From a checkpoint of a small mixture-of-experts model trained on Wikipedia.
Size: 13 layers, width 192, vocabulary 8192.
Experts: 448 SwiGLU neurons an expert, a softmax router.
Training: a variant of Adam for the experts, 441M tokens, 3407 steps.
Below are experts of layer 8 (counted from 0) of a mixture-of-experts language model. Rows are named router (the router's row for the expert), down (a neuron's output weights, with its number) and show model dimensions 0-95. Each number is 50 + 12 x the weight over its row's rms, rounded and kept within 0 to 99.
Before each expert's rows: "comes before" lists some tokens at least twice as common just after its tokens as in all text. This comes from a sample of Wikipedia text that the model never trained on. Tokens count by the router's weight.

# expert 7
comes before: " the", " a", "\n\n", " to", " he", " his"
router:34 44 45 32 41 65 51 31 38 62 58 60 45 48 51 50 43 58 37 55 24 61 41 33 44 49 54 33 57 36 33 66 60 30 41 46 66 34 48 43 42 48 60 53 33 43 34 34 45 35 64 57 55 44 45 67 49 54 54 50 42 70 46 62 67 35 47 30 33 46 37 37 48 43 39 41 73 54 33 32 55 62 51 28 37 63 59 53 50 52 56 51 51 33 53 44
down0:35 58 48 40 33 53 69 37 72 62 35 46 35 42 88 67 57 49 45 58 72 66 63 44 59 29 55 48 39 46 36 48 42 38 59 57 43 52 43 68 58 46 42 55 48 43 56 29 47 55 48 57 75 42 57 44 34 36 51 57 35 34 59 54 76 54 33 70 48 62 86 48 62 22 59 47 63 29 58 35 40 37 58 74 37 54 31 59 65 37 56 50 39 48 55 58
down1:40 46 51 37 52 53 46 46 62 25 55 43 57 57 57 46 43 54 39 59 57 60 58 47 55 36 40 32 54 57 45 52 67 73 41 26 33 81 62 48 41 73 60 43 32 51 46 58 55 56 44 49 27 49 66 56 32 63 56 53 48 35 52 54 43 57 70 47 54 38 56 50 42 51 44 49 78 44 54 34 57 40 25 52 62 48 60 64 47 50 33 43 39 76 32 46
down2:65 66 63 45 57 66 47 66 36 65 27 47 59 69 52 67 53 58 54 60 32 44 38 16 46 68 47 67 43 58 52 58 37 57 44 64 51 39 34 57 51 49 63 52 54 46 55 34 53 55 49 53 59 59 61 43 30 49 74 51 50 65 41 88 49 45 49 56 53 51 48 56 60 57 61 44 37 70 39 40 65 45 56 45 49 55 24 46 49 51 45 55 53 51 58 46
down3:60 48 28 43 66 26 28 51 51 30 47 60 51 45 38 80 25 46 63 35 72 44 32 17 42 45 55 65 56 49 50 62 40 32 51 62 50 64 30 48 34 33 32 59 53 65 47 66 50 41 24 50 40 54 51 45 49 36 54 72 56 53 49 48 45 38 53 54 32 39 64 64 48 56 44 45 43 57 63 56 51 59 55 44 67 40 45 57 64 33 60 55 65 43 62 46
down4:71 63 54 58 51 56 48 30 53 57 40 79 63 49 59 58 47 63 32 41 33 53 55 37 56 54 46 51 66 59 42 52 46 34 67 42 74 47 63 25 78 43 60 42 57 66 39 35 43 46 86 45 39 63 57 57 58 29 51 49 39 51 62 53 57 51 47 43 66 56 37 45 41 68 40 56 71 53 53 40 42 42 63 36 53 58 53 42 54 59 62 43 45 61 46 68
down5:67 58 64 34 48 51 37 50 41 54 47 30 38 73 59 40 37 46 39 74 42 46 41 57 55 65 37 45 69 48 28 51 48 47 58 23 49 42 50 30 40 39 64 31 40 56 34 26 36 52 31 54 49 45 37 48 38 31 41 42 57 50 62 63 45 66 57 56 44 53 57 48 30 30 45 44 49 58 49 61 37 56 57 45 39 35 43 59 32 37 34 43 49 56 36 32
down6:58 59 39 39 35 32 51 64 59 53 60 43 53 40 53 81 50 39 53 52 34 58 28 50 61 36 52 42 66 60 44 66 51 41 33 38 44 43 52 49 70 59 52 55 51 64 62 26 60 64 36 39 45 37 63 77 65 43 47 39 48 55 59 49 50 59 51 44 42 66 58 73 44 25 41 48 57 41 30 40 67 49 58 86 44 80 46 75 44 45 39 53 35 44 36 63
down7:49 46 59 54 42 46 52 41 34 63 44 73 62 43 60 43 65 53 52 50 57 43 46 49 59 51 61 76 45 56 34 66 33 57 59 55 54 35 62 50 63 52 72 43 66 52 46 51 36 61 69 74 37 65 64 56 56 40 55 32 51 63 46 50 64 74 68 21 48 44 32 39 56 70 44 55 49 40 45 46 45 28 62 42 36 51 66 61 66 45 53 60 61 60 68 36
down8:26 24 54 44 58 57 45 32 46 60 56 52 44 55 59 67 56 42 48 64 44 41 77 41 51 38 57 68 54 47 40 34 37 36 58 53 56 32 44 46 62 45 26 59 57 59 56 53 64 70 62 43 52 49 58 33 40 51 66 47 59 60 43 80 66 44 51 39 59 26 50 35 59 26 53 46 36 55 44 47 57 70 51 48 60 51 57 46 45 46 59 49 41 29 40 70
down9:45 57 71 32 54 55 43 57 65 51 71 34 45 54 45 55 57 42 51 35 51 46 53 61 52 39 36 63 42 36 61 60 37 44 57 50 43 87 46 46 75 74 47 61 61 66 59 58 56 50 51 23 45 66 54 68 48 38 41 39 35 52 50 43 53 71 58 59 38 54 51 63 23 46 42 53 49 52 41 36 43 38 62 58 54 34 64 31 54 75 30 20 49 53 45 48
down10:56 44 56 53 30 60 48 63 54 61 37 47 43 48 73 50 38 67 45 24 57 53 41 44 53 35 56 41 58 42 72 47 48 43 44 34 45 37 44 50 51 50 39 53 37 59 35 32 48 43 39 32 39 53 35 55 41 48 59 57 65 52 50 58 49 25 56 64 60 70 55 53 60 31 33 61 52 51 49 66 24 73 66 48 53 58 36 42 25 42 56 63 56 66 61 51
down11:42 61 45 66 39 64 44 39 38 47 60 49 74 45 68 30 46 54 40 49 47 52 45 37 57 43 55 57 53 44 51 27 59 83 28 49 30 47 58 54 41 82 52 60 43 64 54 68 41 27 46 47 29 46 45 44 38 49 79 42 72 63 40 38 57 37 42 46 51 35 44 58 62 43 56 39 44 43 52 55 46 72 44 41 56 49 40 34 48 46 29 48 51 49 40 51
down12:71 59 47 65 67 46 27 67 54 47 39 54 42 39 31 46 41 45 59 43 58 31 47 59 47 74 35 50 58 52 50 54 66 36 45 54 78 66 46 55 53 62 49 58 67 62 54 30 55 40 61 29 47 49 48 44 54 47 62 54 54 59 48 66 47 44 47 73 42 54 41 45 39 66 45 55 42 52 63 35 58 44 53 52 51 31 56 53 48 17 40 46 42 45 42 63
down13:51 52 50 52 55 44 44 67 45 29 29 48 44 55 34 53 50 62 63 55 42 55 52 53 65 59 61 48 44 57 31 27 46 68 49 30 49 47 53 72 51 51 34 63 53 37 51 48 45 38 53 46 37 40 54 51 52 49 50 50 54 51 63 51 37 46 64 54 38 38 44 53 51 56 48 72 52 36 53 52 74 46 54 53 56 60 47 59 54 26 62 38 63 56 42 77
down14:42 30 55 42 29 50 36 32 54 56 36 45 47 68 58 61 57 55 45 34 54 42 52 61 48 45 44 58 48 51 64 73 63 35 67 46 59 44 69 64 40 41 60 63 49 47 45 48 29 58 44 69 48 56 28 49 45 56 68 38 40 63 48 45 54 34 64 61 45 57 49 74 58 55 35 31 58 60 59 25 59 42 50 45 47 61 35 51 58 71 57 71 55 67 48 39
down15:63 40 66 52 48 66 54 62 70 58 54 49 53 57 33 54 47 49 47 76 37 59 31 53 36 32 40 40 49 77 62 51 78 27 59 53 58 58 52 40 68 58 39 40 63 55 53 38 52 50 60 39 38 44 52 53 38 75 24 46 64 52 57 63 72 57 54 39 45 57 56 48 38 47 29 61 45 51 35 48 43 57 40 57 55 57 67 47 42 39 45 36 51 50 44 40
down16:55 32 33 49 31 52 57 42 42 62 32 52 66 30 44 70 52 48 55 38 30 48 36 51 34 29 64 43 47 61 50 44 58 63 37 44 43 60 64 63 49 46 45 38 46 76 56 54 40 48 48 35 51 50 44 40 50 56 67 47 64 65 51 46 27 56 61 59 42 56 42 63 64 47 64 34 36 42 66 56 41 87 38 38 74 54 52 58 60 58 64 70 53 57 62 55
down17:48 44 37 59 58 52 53 57 38 50 66 60 60 41 59 38 35 56 56 43 46 52 63 69 58 34 45 35 42 53 41 59 25 38 36 67 43 40 47 44 54 38 55 68 37 45 58 58 41 44 31 35 36 59 25 51 59 53 63 54 47 60 57 69 50 44 58 65 65 36 46 30 30 55 41 40 43 59 54 42 55 59 48 12 45 52 43 58 66 36 50 45 61 28 75 76
down18:24 66 45 40 33 58 49 50 40 27 41 30 72 43 60 50 58 36 48 65 62 40 43 58 44 61 58 45 70 54 38 28 59 53 54 47 38 46 31 46 57 32 30 45 73 61 65 49 65 59 56 41 37 43 54 34 61 47 29 73 42 62 26 38 41 49 47 55 56 32 52 09 54 43 49 53 48 58 48 50 56 37 49 62 35 45 30 36 43 46 42 21 57 41 33 47
down19:45 60 43 57 37 48 64 56 54 47 42 48 43 63 28 53 57 55 69 55 37 54 71 60 60 61 50 36 42 58 67 79 63 67 48 54 44 32 49 52 40 30 45 52 60 44 63 43 46 60 37 54 42 41 35 52 58 31 36 45 26 52 44 48 62 55 55 64 54 39 66 37 39 60 52 33 43 43 21 24 50 40 58 59 54 36 61 45 49 28 59 66 70 52 54 51
down20:47 56 59 46 51 55 51 33 44 47 57 39 42 30 29 43 38 65 44 42 57 65 53 24 36 30 32 57 58 47 67 32 57 58 47 38 48 54 54 66 52 55 59 68 42 65 61 54 47 49 58 42 59 49 45 38 64 58 49 38 52 30 42 52 54 56 40 45 53 59 56 62 47 67 51 49 66 51 50 75 63 59 57 41 42 46 43 36 33 52 51 67 51 26 41 63
down21:27 59 39 41 35 41 72 58 69 77 51 57 48 50 12 59 41 46 57 45 46 45 51 59 49 60 48 32 41 50 54 64 73 44 58 50 62 56 25 39 53 32 44 58 51 54 55 46 56 46 47 47 29 60 49 36 50 65 48 67 60 52 46 49 62 47 47 40 56 49 44 16 67 39 38 38 48 49 48 57 33 55 46 43 34 33 61 54 43 28 59 41 38 52 54 48
down22:34 46 57 29 48 40 52 45 40 42 78 36 32 60 58 38 49 51 41 39 60 58 46 61 41 36 38 39 60 18 49 56 30 30 50 59 32 46 60 33 44 52 60 39 44 46 50 47 52 45 58 44 27 45 55 45 58 42 51 43 58 61 47 62 59 63 54 67 52 47 55 59 53 71 38 33 62 73 50 62 62 28 70 53 52 51 35 50 44 32 55 57 55 66 59 65

# expert 1
comes before: " of", "\n", "s", ":", " in", " and"
router:47 37 28 60 48 52 43 56 59 67 49 38 41 42 29 41 48 33 58 44 53 72 40 50 65 52 33 41 52 52 49 49 56 64 39 50 25 54 43 71 44 37 79 54 58 41 75 66 54 67 36 31 37 58 41 51 60 36 44 30 42 41 64 36 53 44 58 58 61 36 67 62 54 42 78 48 43 52 57 69 41 39 55 58 61 74 49 50 67 51 40 37 31 48 59 82
down0:48 44 47 57 42 41 54 17 47 62 40 52 44 56 43 47 38 54 74 59 44 46 46 48 42 43 45 57 52 57 35 45 37 52 63 26 47 36 65 71 38 63 37 57 57 62 52 68 35 36 34 40 66 31 43 35 49 40 28 42 58 63 41 53 53 47 55 34 54 73 52 66 46 68 68 34 22 48 69 30 44 46 55 49 34 48 45 34 51 27 71 55 32 49 43 44
down1:57 44 42 61 51 50 48 45 44 64 70 39 51 28 58 47 48 57 39 40 51 65 31 34 65 48 56 55 66 53 46 60 44 51 46 28 17 58 69 65 37 46 72 50 38 25 28 49 70 56 43 46 53 19 44 37 52 37 43 35 35 46 65 61 44 50 50 51 65 29 35 44 46 18 56 71 51 32 56 65 63 63 28 39 62 67 45 55 61 43 51 55 60 45 53 34
down2:38 57 66 63 46 52 55 55 43 31 65 48 50 49 51 50 69 45 68 68 71 68 53 67 47 57 38 47 54 41 62 56 45 49 64 51 60 63 43 54 37 42 55 54 61 49 51 43 59 44 67 50 47 67 63 57 52 56 65 60 56 33 19 64 52 41 53 61 31 30 40 54 61 45 58 62 55 57 63 40 62 51 65 47 45 76 57 42 52 59 59 60 64 39 54 59
down3:62 46 52 49 35 58 46 31 63 46 51 51 63 39 50 41 32 43 65 47 46 67 49 37 67 61 58 51 44 48 58 53 55 49 62 45 37 60 53 62 60 62 42 31 59 39 34 45 43 50 44 38 49 60 47 53 37 60 51 62 63 44 57 36 50 71 42 50 38 65 59 59 27 36 37 41 54 37 47 71 43 56 48 47 45 68 65 61 52 52 52 45 52 31 37 50
down4:78 54 33 41 51 36 45 58 44 72 42 54 38 57 53 42 38 41 47 47 71 70 51 63 55 76 53 59 65 60 47 67 57 36 52 46 62 30 46 44 25 57 61 63 54 39 78 46 52 52 47 41 68 61 40 73 48 43 48 66 49 56 62 58 71 25 24 43 38 60 58 49 57 68 48 40 47 62 48 46 50 31 61 50 51 61 44 68 52 27 65 47 34 36 54 57
down5:60 46 49 59 50 58 48 47 62 56 76 36 60 40 32 43 59 53 29 52 56 50 54 76 40 63 52 77 47 33 59 56 49 23 61 45 75 56 31 46 55 66 46 64 50 36 75 38 57 50 48 66 47 42 54 38 57 56 52 44 47 44 46 52 52 47 40 40 55 25 46 64 52 71 61 22 65 42 33 59 39 58 71 61 58 45 53 51 40 43 60 56 42 45 50 55
down6:54 59 72 62 55 59 46 54 44 61 46 65 65 57 41 47 48 31 57 35 42 54 58 55 52 50 41 46 39 46 39 29 53 71 46 72 45 26 48 56 65 78 46 54 52 55 71 55 36 55 59 36 69 66 72 59 61 40 53 49 57 31 48 64 59 47 48 35 36 62 35 55 49 64 71 23 60 50 42 57 45 50 33 29 66 41 65 50 36 58 57 35 39 53 55 65
down7:68 39 47 44 47 68 62 50 50 47 38 47 37 40 50 57 47 75 79 42 54 51 44 66 61 55 46 42 57 68 47 49 48 61 47 50 60 39 40 39 39 68 65 58 61 31 33 51 61 51 44 38 37 42 47 29 57 33 26 41 54 75 62 47 30 67 48 44 67 52 46 69 54 23 47 31 42 52 47 42 27 57 53 64 67 47 50 42 49 42 69 43 50 53 62 45
down8:68 66 41 38 42 68 52 78 31 41 47 47 72 43 36 51 34 40 51 53 72 60 50 21 38 57 46 54 53 46 58 39 66 35 42 46 53 55 60 43 60 32 43 47 31 26 56 66 74 70 40 45 23 49 52 40 73 56 53 57 71 42 66 50 62 46 44 46 55 40 59 49 60 63 44 35 55 68 43 57 73 37 58 52 72 57 56 49 34 64 48 47 66 55 41 47
down9:68 23 66 40 48 65 59 50 38 49 79 62 46 40 49 51 48 49 52 55 70 50 91 70 48 35 42 30 49 33 43 74 57 49 57 44 52 51 55 54 57 47 43 50 49 58 59 59 75 49 44 37 26 42 50 39 38 37 58 37 67 48 65 51 54 40 55 36 41 57 41 53 65 54 54 63 48 55 71 48 57 49 49 50 67 48 64 42 48 50 42 54 54 56 53 37
down10:70 64 43 37 50 43 61 46 70 43 26 43 73 48 37 48 32 59 49 53 58 46 47 62 38 57 40 64 55 35 32 68 56 24 65 43 50 33 61 56 59 37 58 54 55 60 44 51 51 31 23 42 52 33 63 47 57 39 67 60 52 51 70 40 54 59 51 49 55 56 63 61 62 52 68 63 49 54 65 50 55 41 55 66 53 54 46 53 57 64 46 47 32 35 65 48
down11:33 60 47 31 65 59 42 45 40 29 54 35 53 19 44 53 49 56 40 41 44 56 60 47 38 46 49 36 44 64 59 36 73 65 52 66 30 45 50 40 54 58 69 34 30 65 57 44 49 35 46 44 53 57 47 55 45 42 65 60 55 49 51 63 17 43 39 58 45 53 39 60 55 48 64 85 49 42 62 47 62 43 56 33 49 67 45 43 61 56 32 46 61 51 44 60
down12:29 18 49 37 38 47 27 57 55 55 49 65 69 46 65 55 65 47 28 39 47 53 68 70 61 31 59 57 34 47 60 48 50 69 44 42 47 36 40 57 29 46 46 46 45 57 60 40 52 59 55 70 40 51 55 27 45 52 37 54 62 57 50 41 63 65 52 31 65 63 40 47 50 57 38 52 58 40 38 59 53 56 77 26 62 70 31 50 30 39 58 50 40 51 61 50
down13:44 41 50 60 63 35 37 71 67 41 33 54 65 65 50 38 31 38 47 37 60 63 47 47 50 61 68 62 40 53 54 20 69 54 37 63 50 31 54 74 70 61 66 59 63 54 61 54 66 29 46 68 38 61 50 51 68 45 46 46 75 51 25 40 48 43 60 65 59 67 31 54 29 49 60 50 54 51 36 45 37 73 37 47 32 58 49 45 41 58 54 47 65 43 57 44
down14:62 56 69 71 47 50 32 38 82 53 55 42 53 36 58 65 61 44 41 55 54 49 64 48 43 61 52 32 45 76 61 45 49 52 57 45 37 54 38 36 35 57 69 50 65 51 57 26 47 47 45 48 43 39 40 39 71 28 45 51 51 67 53 62 18 57 36 29 55 39 62 57 62 51 37 57 78 45 22 43 44 29 61 38 41 42 52 49 29 39 39 69 63 51 43 35
down15:36 46 38 51 33 53 53 56 46 21 50 41 49 32 50 51 59 31 53 58 55 46 48 52 63 57 55 29 57 30 35 54 65 80 54 49 37 42 59 26 63 45 26 66 43 38 47 59 41 54 32 45 76 38 62 38 49 41 44 64 39 45 45 69 50 61 40 46 49 77 53 59 68 54 38 30 74 48 37 39 81 55 58 42 56 43 23 41 62 40 32 53 46 66 49 50
down16:48 39 51 43 48 44 41 53 60 64 31 54 30 63 64 53 62 46 66 44 52 69 52 57 38 45 53 78 41 71 49 51 34 54 77 76 51 35 48 41 33 68 54 69 43 60 45 40 48 47 44 54 39 51 53 47 62 51 29 42 41 52 49 61 52 44 48 64 58 50 61 51 63 50 58 49 58 44 49 57 67 44 52 70 53 35 51 58 80 43 37 34 50 43 38 24
down17:60 44 72 59 44 37 75 65 61 56 54 47 33 48 52 46 55 55 44 44 41 55 61 45 35 38 34 48 38 57 59 41 25 48 36 42 44 32 64 48 36 76 48 46 65 37 59 27 58 54 37 39 62 53 39 41 57 52 73 46 47 45 37 62 49 78 53 46 50 68 44 53 54 68 67 62 54 63 37 47 64 50 39 61 30 36 74 43 72 40 62 57 49 56 53 57
down18:61 66 69 42 56 47 61 62 64 41 40 64 33 52 59 76 53 38 76 54 44 46 66 57 52 60 27 35 14 53 43 44 22 48 53 56 48 53 45 47 70 40 46 54 63 55 39 44 68 34 47 55 58 45 59 67 73 35 76 48 51 67 64 56 55 59 28 55 69 55 36 39 27 51 26 48 34 57 71 57 55 72 50 64 55 36 45 52 42 41 75 31 56 48 64 48
down19:33 61 60 36 51 41 50 43 42 53 24 60 36 62 49 57 42 25 68 49 24 54 32 44 39 61 35 53 50 55 47 46 40 61 45 31 62 57 76 67 45 59 65 37 58 59 35 65 56 54 56 53 56 65 26 60 27 48 67 30 55 62 44 67 40 78 59 61 29 38 39 50 47 34 62 29 40 63 50 57 61 48 50 68 62 47 51 53 61 60 44 52 58 37 40 23
down20:69 37 31 57 62 53 50 63 39 38 67 31 39 55 51 59 42 43 41 52 59 55 22 22 39 51 47 56 61 45 52 43 55 59 47 65 49 43 40 46 42 47 43 57 56 43 46 50 61 64 43 48 30 54 41 22 82 43 42 79 46 62 67 59 58 46 31 39 40 46 45 49 70 61 54 26 52 36 61 36 33 46 51 50 46 47 50 35 52 55 36 42 51 51 62 58
down21:46 54 28 46 49 50 46 46 39 48 45 57 63 50 71 46 66 58 41 65 54 50 51 28 45 55 28 34 53 57 54 63 47 50 39 32 39 43 70 54 73 44 71 60 55 77 62 83 60 53 49 63 39 43 48 49 44 51 56 51 81 51 44 45 48 59 47 58 71 28 68 33 45 34 48 58 58 55 61 65 63 68 32 48 54 62 59 49 55 57 49 58 33 47 33 86
down22:61 41 63 40 63 30 29 57 44 37 50 33 41 48 50 41 47 33 45 52 20 52 46 19 40 60 54 65 44 58 45 53 26 52 42 55 53 58 54 40 55 47 27 37 52 38 48 60 61 43 63 46 53 70 59 39 41 56 38 53 58 69 53 56 70 83 78 42 51 38 73 49 55 36 53 74 35 48 56 39 58 66 36 52 49 48 37 45 67 62 43 47 45 62 46 58

# expert 0
comes before: "|", "-", "=", ")", "–", "The"
router:38 48 54 48 52 39 34 46 78 42 56 39 65 62 50 61 54 63 59 54 57 26 48 45 46 62 42 45 51 51 33 39 40 67 56 55 53 29 54 67 61 55 38 40 44 52 31 47 57 61 62 71 43 55 21 57 65 70 62 43 60 26 56 49 45 66 41 54 56 59 53 32 53 54 36 59 33 44 55 51 44 62 18 39 46 33 67 60 44 56 36 60 73 65 36 71
down0:55 35 50 56 63 48 60 66 36 26 58 53 35 25 65 59 54 17 36 56 63 29 47 41 48 71 48 56 54 50 54 46 42 52 64 52 75 55 44 44 44 61 38 43 46 54 55 49 32 63 64 59 44 51 46 29 44 65 56 55 43 45 39 42 67 66 43 28 48 51 27 64 45 58 55 57 45 47 34 62 62 35 44 53 62 55 47 53 58 67 40 45 50 53 58 68
down1:58 25 48 32 47 69 46 29 61 57 55 52 65 37 43 64 54 45 45 68 35 54 60 64 46 48 55 47 53 57 37 67 47 55 39 61 62 57 57 57 28 54 62 35 39 78 57 57 56 51 54 72 54 47 19 49 54 36 47 57 56 55 39 32 54 36 46 52 43 43 41 71 59 49 55 74 57 50 42 65 59 56 52 65 52 42 72 53 43 61 65 64 54 52 82 41
down2:66 55 49 48 43 20 42 43 64 52 56 49 12 49 52 57 47 45 52 43 38 49 60 14 66 47 61 57 35 32 46 50 47 63 30 07 42 60 80 55 44 55 46 50 45 57 49 59 51 50 52 40 42 73 32 66 45 45 63 58 44 47 61 56 41 49 51 64 35 58 66 22 56 42 62 63 49 59 45 47 37 55 56 47 49 45 44 43 69 58 48 52 33 57 51 52
down3:55 55 40 48 46 63 48 61 85 56 56 63 48 47 50 50 43 20 51 60 51 35 62 53 41 69 57 33 70 62 61 68 61 52 42 50 52 68 67 41 65 57 46 29 47 36 54 49 30 49 41 51 52 57 37 64 43 54 50 25 30 59 57 57 73 76 40 56 42 47 39 44 35 74 49 55 60 58 54 54 45 34 50 55 79 36 42 53 50 35 58 52 30 42 56 26
down4:75 67 62 36 53 66 46 54 50 45 62 55 69 34 48 46 36 60 51 48 43 48 19 36 54 61 47 61 43 45 29 45 51 32 43 25 47 39 72 41 52 42 58 59 63 68 44 35 45 60 53 52 50 54 46 57 76 40 58 50 45 41 69 50 43 38 54 45 49 63 49 41 77 46 50 65 68 42 36 64 57 52 55 55 38 66 80 51 50 68 44 40 64 32 49 75
down5:49 41 66 87 23 42 33 49 61 40 63 29 46 32 68 49 60 56 46 52 42 73 65 57 47 33 45 45 40 36 45 36 44 48 44 34 32 67 42 24 39 51 74 61 57 41 79 47 52 58 37 49 46 54 50 36 63 61 53 60 72 64 40 56 16 58 49 62 43 45 52 55 43 55 43 49 45 64 39 27 57 56 45 72 46 63 38 38 49 37 65 66 33 47 37 50
down6:38 63 47 60 30 40 57 56 66 47 70 55 40 50 58 52 40 51 68 61 57 56 52 45 54 37 24 47 40 62 47 55 27 48 53 59 76 47 39 36 33 37 49 47 53 64 57 87 36 48 53 44 45 42 30 43 45 48 52 27 44 52 40 53 51 45 65 64 39 53 59 40 44 52 40 56 37 67 47 52 66 42 62 33 36 41 54 57 60 46 42 62 50 34 49 56
down7:55 29 39 49 38 59 54 57 37 52 47 62 41 40 55 35 30 53 47 71 49 39 34 50 55 45 26 48 52 51 45 46 52 57 32 60 40 41 52 48 43 55 36 36 54 29 48 48 56 45 42 55 68 34 52 62 70 41 62 46 45 38 36 54 50 39 59 33 34 73 30 38 39 58 57 58 49 61 71 41 66 62 60 54 52 47 51 50 77 49 51 60 47 56 28 18
down8:43 56 51 70 57 46 49 71 36 43 50 54 58 55 65 43 56 73 50 27 49 30 58 49 68 63 51 29 58 52 71 49 47 40 41 57 27 50 35 52 27 43 62 47 75 43 29 67 51 58 41 63 58 44 62 56 55 53 53 42 75 50 76 56 42 22 54 31 55 35 65 26 65 61 46 38 48 63 59 52 51 55 61 62 60 57 42 31 49 53 38 60 69 29 40 49
down9:47 41 51 58 73 65 45 49 58 54 51 40 37 59 32 37 48 46 49 40 35 51 49 64 45 48 73 45 52 40 62 83 50 54 44 34 62 62 44 53 56 52 49 58 69 59 68 65 69 57 37 63 53 47 38 57 50 24 35 22 62 44 46 64 59 44 52 71 53 58 47 49 59 54 48 51 43 61 84 34 65 58 22 47 65 25 68 36 68 47 42 52 51 33 75 41
down10:54 51 51 50 55 42 70 39 43 36 64 68 45 35 44 27 63 45 50 69 59 53 51 60 52 85 31 47 49 51 55 60 52 51 57 30 48 51 44 57 44 58 40 32 47 75 58 62 73 52 52 45 51 50 26 33 71 47 40 33 55 30 47 76 51 62 39 35 42 39 58 26 37 53 56 67 50 16 45 63 40 34 55 34 27 32 61 60 37 63 64 54 59 46 62 65
down11:50 45 59 49 56 50 67 87 51 68 27 48 43 52 32 69 53 42 45 61 55 55 57 84 33 24 75 51 67 60 48 62 47 38 54 47 49 46 46 46 20 73 32 51 56 43 47 64 53 65 46 42 53 61 47 28 36 61 53 53 50 28 68 36 51 16 60 61 54 48 68 45 56 51 49 59 56 24 42 50 53 40 49 51 60 44 48 51 42 49 45 46 45 50 49 74
down12:65 49 40 23 77 71 93 42 48 59 44 68 41 39 50 65 44 38 43 40 51 54 42 43 47 37 62 54 56 60 64 30 60 56 54 45 40 53 54 78 25 59 68 72 60 60 80 73 55 48 31 50 54 56 67 41 45 31 58 57 62 46 41 48 56 37 80 63 63 46 60 51 42 49 52 34 49 53 55 56 49 66 25 55 64 54 43 34 63 33 42 58 57 54 52 62
down13:51 62 32 41 52 55 78 61 51 30 80 58 54 37 48 71 54 57 35 38 62 36 63 39 63 58 48 56 59 36 60 39 44 67 67 64 27 53 63 74 44 48 56 61 49 38 26 59 67 52 46 65 40 59 67 38 67 48 52 39 53 63 71 64 61 43 45 58 50 23 54 32 41 61 72 42 56 51 50 53 45 63 46 56 58 44 54 38 54 49 51 51 43 47 63 39
down14:33 47 58 61 51 43 56 55 61 71 51 55 52 49 43 59 40 44 50 58 58 48 45 51 51 63 52 64 45 36 62 59 57 33 38 31 45 58 58 55 27 50 52 31 43 68 56 49 58 81 56 56 39 51 53 75 58 66 37 50 44 62 41 42 77 46 63 60 47 56 46 49 54 48 58 52 54 53 70 59 65 53 44 51 46 34 65 55 59 61 43 57 55 37 74 41
down15:40 24 48 58 44 61 87 30 68 80 74 31 61 53 68 49 43 31 49 65 45 64 61 46 46 52 39 40 60 60 63 52 69 41 50 52 53 39 50 45 49 44 33 41 45 55 40 37 48 37 62 44 57 55 58 50 49 52 31 70 56 55 77 54 32 44 48 54 35 45 49 59 41 31 68 61 43 55 42 42 36 39 51 64 51 37 37 52 44 56 58 66 53 43 56 68
down16:46 36 55 43 67 24 38 57 43 62 52 54 49 62 54 53 21 62 42 38 66 69 46 53 53 52 47 31 34 39 54 61 22 67 35 43 52 55 59 52 74 55 64 46 56 62 51 66 58 46 30 45 54 48 36 34 40 44 52 55 52 65 52 55 66 35 33 62 65 46 48 38 53 60 40 42 60 40 53 52 61 64 17 32 69 84 35 38 33 44 58 67 49 72 47 48
down17:47 29 45 34 77 50 59 42 53 58 41 48 43 73 61 57 44 41 52 27 39 53 47 68 53 53 51 48 42 48 41 46 56 63 47 22 51 39 47 50 57 46 49 69 49 46 32 60 57 48 26 44 41 52 41 70 57 52 51 54 58 52 55 57 53 44 77 41 56 41 53 53 49 47 66 64 45 50 54 68 44 54 46 67 54 53 43 32 62 62 54 75 29 47 40 59
down18:69 45 30 56 25 56 63 55 45 66 40 54 58 73 55 29 47 73 27 45 48 41 43 81 47 41 59 54 84 56 65 57 50 42 38 34 45 60 72 45 66 41 48 28 40 47 40 52 64 58 51 59 54 48 57 57 64 45 51 39 43 47 50 42 43 26 57 50 28 59 35 74 42 57 39 71 54 54 66 51 54 44 48 49 39 58 64 53 57 39 58 56 59 51 40 49
down19:39 62 62 49 33 54 60 60 66 29 38 58 48 44 47 36 55 48 41 51 66 38 59 67 54 64 39 60 43 41 67 48 48 57 54 34 46 62 69 57 43 31 56 45 55 57 42 45 43 70 42 33 62 44 68 79 14 69 35 55 48 37 45 40 59 64 62 65 73 62 43 31 45 63 41 67 60 38 53 45 62 60 58 60 69 54 31 39 33 66 66 43 63 70 49 42
down20:40 52 41 42 63 24 52 49 33 28 53 68 62 52 56 56 39 47 40 51 38 61 38 21 30 39 37 26 80 61 62 44 42 53 28 56 25 30 60 55 38 57 48 40 53 55 53 40 51 53 59 39 58 52 52 71 35 39 47 31 69 50 74 49 38 61 49 52 62 47 47 35 36 47 29 63 49 45 43 77 42 43 28 69 52 60 69 61 48 57 33 63 59 54 50 37
down21:55 49 57 46 75 43 59 56 28 38 44 58 54 42 55 65 42 46 35 60 37 35 42 55 68 64 44 40 50 44 68 46 43 63 41 58 70 10 58 73 50 27 42 55 17 44 40 42 52 49 55 21 56 38 56 54 47 47 54 49 27 39 43 62 42 45 40 46 52 46 50 47 53 41 80 37 34 53 20 65 58 54 50 47 52 38 37 40 56 48 51 56 64 32 49 58
down22:56 54 62 58 37 66 49 28 76 55 54 62 46 39 50 41 53 57 42 61 62 34 31 64 62 45 45 33 41 48 61 64 50 46 53 31 42 52 59 63 71 38 35 47 63 47 46 50 53 43 50 50 25 38 45 55 38 44 44 47 53 28 33 65 68 64 44 58 62 42 32 49 25 51 62 62 66 38 25 49 41 52 44 56 41 50 38 58 42 49 52 49 52 49 20 42